Weights of a small mixture-of-experts language model, trained from scratch on English Wikipedia.
Experts: 32 experts in each of 13 layers, 48 SwiGLU neurons an expert, 3 picks a token, a softmax router.
Below are experts of layer 5 (counted from 0) of a mixture-of-experts language model. Rows are named router (the router's row for the expert) and show model dimensions 128-255. Each number is 200 + 30 x the weight over its row's rms, rounded and kept within 0 to 999.
After each expert's rows: "comes after" lists some tokens at least twice as common just before its tokens as in all text. This comes from a sample of Wikipedia text that the model never trained on. Tokens count by the router's weight.

# expert 6
router,231,268,244,181,181,219,223,245,255,187,166,185,203,212,205,193,167,199,177,239,179,230,191,159,217,195,181,213,210,204,173,178,166,233,167,257,183,197,201,202,143,187,158,203,257,212,224,221,139,189,215,228,215,201,210,178,195,190,214,197,194,247,198,186,223,208,240,161,223,172,169,159,199,182,142,242,215,250,183,231,151,172,263,165,246,216,252,206,173,252,237,205,237,244,218,226,213,181,201,190,185,210,257,191,152,174,248,243,213,200,158,238,192,203,219,163,228,207,198,178,232,162,212,183,166,227,188,212
comes after: " G", " g", " P", " V", "G", " R"

# expert 4
router,269,241,245,194,211,168,185,211,208,219,151,165,228,145,199,192,172,177,148,213,168,235,184,189,128,174,193,199,187,187,175,220,127,186,229,246,177,238,171,183,175,215,191,220,205,206,193,212,226,202,166,147,209,214,186,186,218,161,206,179,242,210,183,198,178,251,184,172,225,215,221,187,184,222,190,157,197,207,184,220,170,244,219,251,265,191,182,207,207,244,185,215,208,234,220,222,246,176,277,163,191,277,234,226,195,167,183,191,201,234,171,197,244,184,211,187,212,196,182,258,192,178,260,145,176,192,195,139
comes after: " F", " f", " |", "f", "F", " g"

# expert 8
router,164,222,238,162,240,280,249,187,178,174,183,184,203,212,190,203,168,208,189,188,146,226,203,171,198,200,227,164,165,185,205,210,195,260,173,226,170,198,141,134,160,247,202,139,205,251,209,228,222,239,163,164,187,226,221,250,201,124,207,243,188,237,195,180,232,209,259,191,244,140,197,167,175,198,169,206,229,206,152,207,159,153,227,216,219,183,200,187,198,152,204,223,218,250,219,204,220,149,194,133,210,231,230,205,153,190,159,220,168,232,192,183,151,209,226,216,236,163,186,244,164,192,228,187,151,247,235,185
comes after: " p", " P", " b", "p", "P", "b"

# expert 25
router,288,239,224,196,239,211,253,177,216,180,209,154,215,217,129,173,215,242,174,226,181,242,252,155,168,190,235,183,175,217,156,172,188,222,179,210,211,229,146,183,194,244,158,243,199,240,183,211,244,148,197,224,219,243,216,208,209,207,250,186,226,236,210,179,197,223,189,178,209,170,176,132,153,225,189,225,210,255,182,229,167,198,199,234,243,140,231,237,174,187,204,229,201,255,233,213,199,186,150,245,203,164,222,207,202,181,195,186,188,201,208,227,169,197,181,175,191,223,152,260,237,191,199,182,176,180,193,164
comes after: "\n", ".", " |", ")", " O", " ="

# expert 11
router,223,210,229,172,244,207,221,238,219,180,188,159,277,160,170,182,203,206,228,192,226,234,174,147,196,190,217,149,168,221,119,244,157,249,193,179,140,230,193,161,182,208,157,192,248,187,186,244,220,263,241,203,150,163,213,231,269,198,254,192,178,267,155,172,199,262,191,206,265,197,166,191,196,189,199,207,225,210,166,211,178,192,210,208,196,117,206,254,210,201,205,209,171,220,151,192,223,173,211,225,179,234,220,198,169,175,136,208,222,212,221,207,230,189,201,142,231,197,199,232,231,171,223,166,180,259,205,163
comes after: " of", " in", "-", " to", " for", " re"

# expert 9
router,199,212,232,158,220,212,207,239,199,198,204,143,182,175,192,175,202,170,186,226,214,256,214,139,183,156,277,200,140,185,179,200,191,219,182,210,158,218,155,181,188,184,153,179,167,230,190,225,168,252,191,167,152,191,225,228,195,205,172,191,215,212,173,160,227,209,213,162,254,233,205,144,215,168,200,223,207,217,214,270,204,200,238,154,222,242,223,221,197,204,158,198,191,220,196,261,251,165,173,219,203,206,244,189,200,221,154,254,208,170,200,238,210,226,211,175,228,196,195,202,214,230,213,150,192,218,185,157
comes after: " D", " d", " R", " r", "d", "D"

# expert 17
router,185,200,238,172,222,211,230,188,186,169,203,185,254,205,176,164,204,165,197,249,184,249,191,164,253,141,166,177,154,193,195,215,210,222,188,263,215,195,195,192,184,162,217,157,150,255,189,188,174,209,199,187,170,225,183,196,210,181,209,265,245,203,208,138,255,222,221,165,215,221,222,164,172,245,183,186,244,220,183,201,196,183,214,187,190,178,274,252,213,215,205,197,212,227,202,209,238,194,205,191,195,205,202,174,190,164,225,234,193,191,194,189,228,181,178,172,213,193,178,212,186,160,197,169,160,212,184,156
comes after: " |", " the", "\n", " ex", " c", " inc"

# expert 21
router,199,215,217,161,198,220,257,256,197,181,190,124,205,219,147,166,214,185,127,249,181,185,179,194,208,158,236,168,190,273,148,213,177,214,192,178,156,174,161,217,152,207,173,224,241,219,154,206,249,209,172,237,143,215,158,209,259,190,214,218,197,247,185,229,224,216,215,167,268,197,157,170,233,158,203,226,168,226,181,240,202,226,179,211,217,205,197,188,206,186,262,217,216,227,157,209,246,181,188,199,180,232,206,179,198,195,221,243,200,224,162,238,255,212,186,191,244,203,196,200,227,233,241,211,161,173,237,209
comes after: " M", "\n", " B", " A", " the", "A"

# expert 16
router,211,189,228,179,231,198,179,214,210,197,164,190,216,188,207,192,197,156,172,227,227,230,229,163,180,201,224,161,216,202,213,201,232,168,109,170,204,224,188,224,213,202,138,191,193,209,213,237,153,245,238,213,185,197,173,228,246,181,199,170,231,208,182,163,238,182,198,191,281,187,177,205,195,206,152,209,166,239,194,170,185,192,249,188,174,227,225,248,211,175,199,222,247,222,184,233,219,218,205,219,151,195,284,259,155,195,196,222,219,228,175,166,233,230,180,165,177,123,150,207,208,173,201,201,184,225,225,191
comes after: "–", " (", ".", "20", " 4", ":"

# expert 20
router,212,199,247,142,216,191,213,210,255,140,210,173,265,212,200,193,209,173,233,246,226,207,209,210,192,200,192,143,178,164,222,245,193,236,200,174,159,236,150,164,222,204,168,115,188,200,189,232,189,206,199,173,187,213,231,213,276,177,183,240,208,234,190,197,206,205,234,158,236,163,164,172,173,187,170,156,161,229,169,218,186,184,216,218,240,205,251,202,213,199,212,262,265,182,182,238,251,208,186,261,191,177,235,199,200,186,192,200,196,237,190,276,195,146,155,173,205,147,163,197,245,237,202,177,215,220,233,211
comes after: " |", " the", "|", ";", " (", ":"

# expert 19
router,198,207,219,191,269,250,244,227,266,188,191,187,217,200,199,189,212,158,195,256,224,216,178,193,129,210,229,196,217,216,122,224,161,175,186,203,205,259,175,196,230,206,182,224,208,215,141,263,203,240,196,218,217,222,204,204,220,204,264,206,268,229,177,182,270,239,221,172,213,156,136,216,187,157,181,207,204,224,158,205,139,215,250,205,230,198,195,202,219,225,226,213,224,209,186,178,202,217,219,161,137,201,267,250,168,182,214,229,202,162,142,219,206,195,233,163,218,213,151,218,201,190,228,183,198,233,205,197
comes after: "ed", ",", " of", "ing", " it", " in"

# expert 26
router,231,199,216,204,219,200,242,222,254,163,167,172,275,139,181,189,227,174,180,223,203,214,229,173,177,187,190,157,209,180,167,247,200,213,169,233,206,277,157,166,219,246,167,205,176,228,173,216,225,240,184,194,150,241,180,220,211,164,169,231,187,237,163,167,211,228,202,199,214,206,164,192,197,242,211,245,215,261,192,233,136,234,197,186,211,229,234,233,196,207,136,189,256,222,181,202,244,183,203,211,235,221,237,230,130,186,145,210,187,180,174,241,221,169,204,185,204,189,226,205,260,160,194,179,204,254,214,172
comes after: "-", " (", " \"", " the", "==", ":"

# expert 18
router,192,199,213,190,212,243,241,226,251,207,158,166,200,195,189,163,214,144,164,212,180,223,212,215,160,130,212,183,180,181,153,267,191,209,164,223,238,247,184,177,163,200,173,177,185,209,198,204,198,270,208,216,163,215,210,199,197,212,221,234,225,238,214,216,214,281,226,190,197,249,154,153,196,163,221,236,189,225,184,207,162,238,250,169,192,160,228,220,276,203,231,258,231,233,164,235,209,181,219,178,240,200,207,237,204,196,164,197,214,185,231,209,223,151,234,181,241,190,160,180,206,242,227,176,200,211,266,225
comes after: "\n", ".", ",", " ", " that", "\""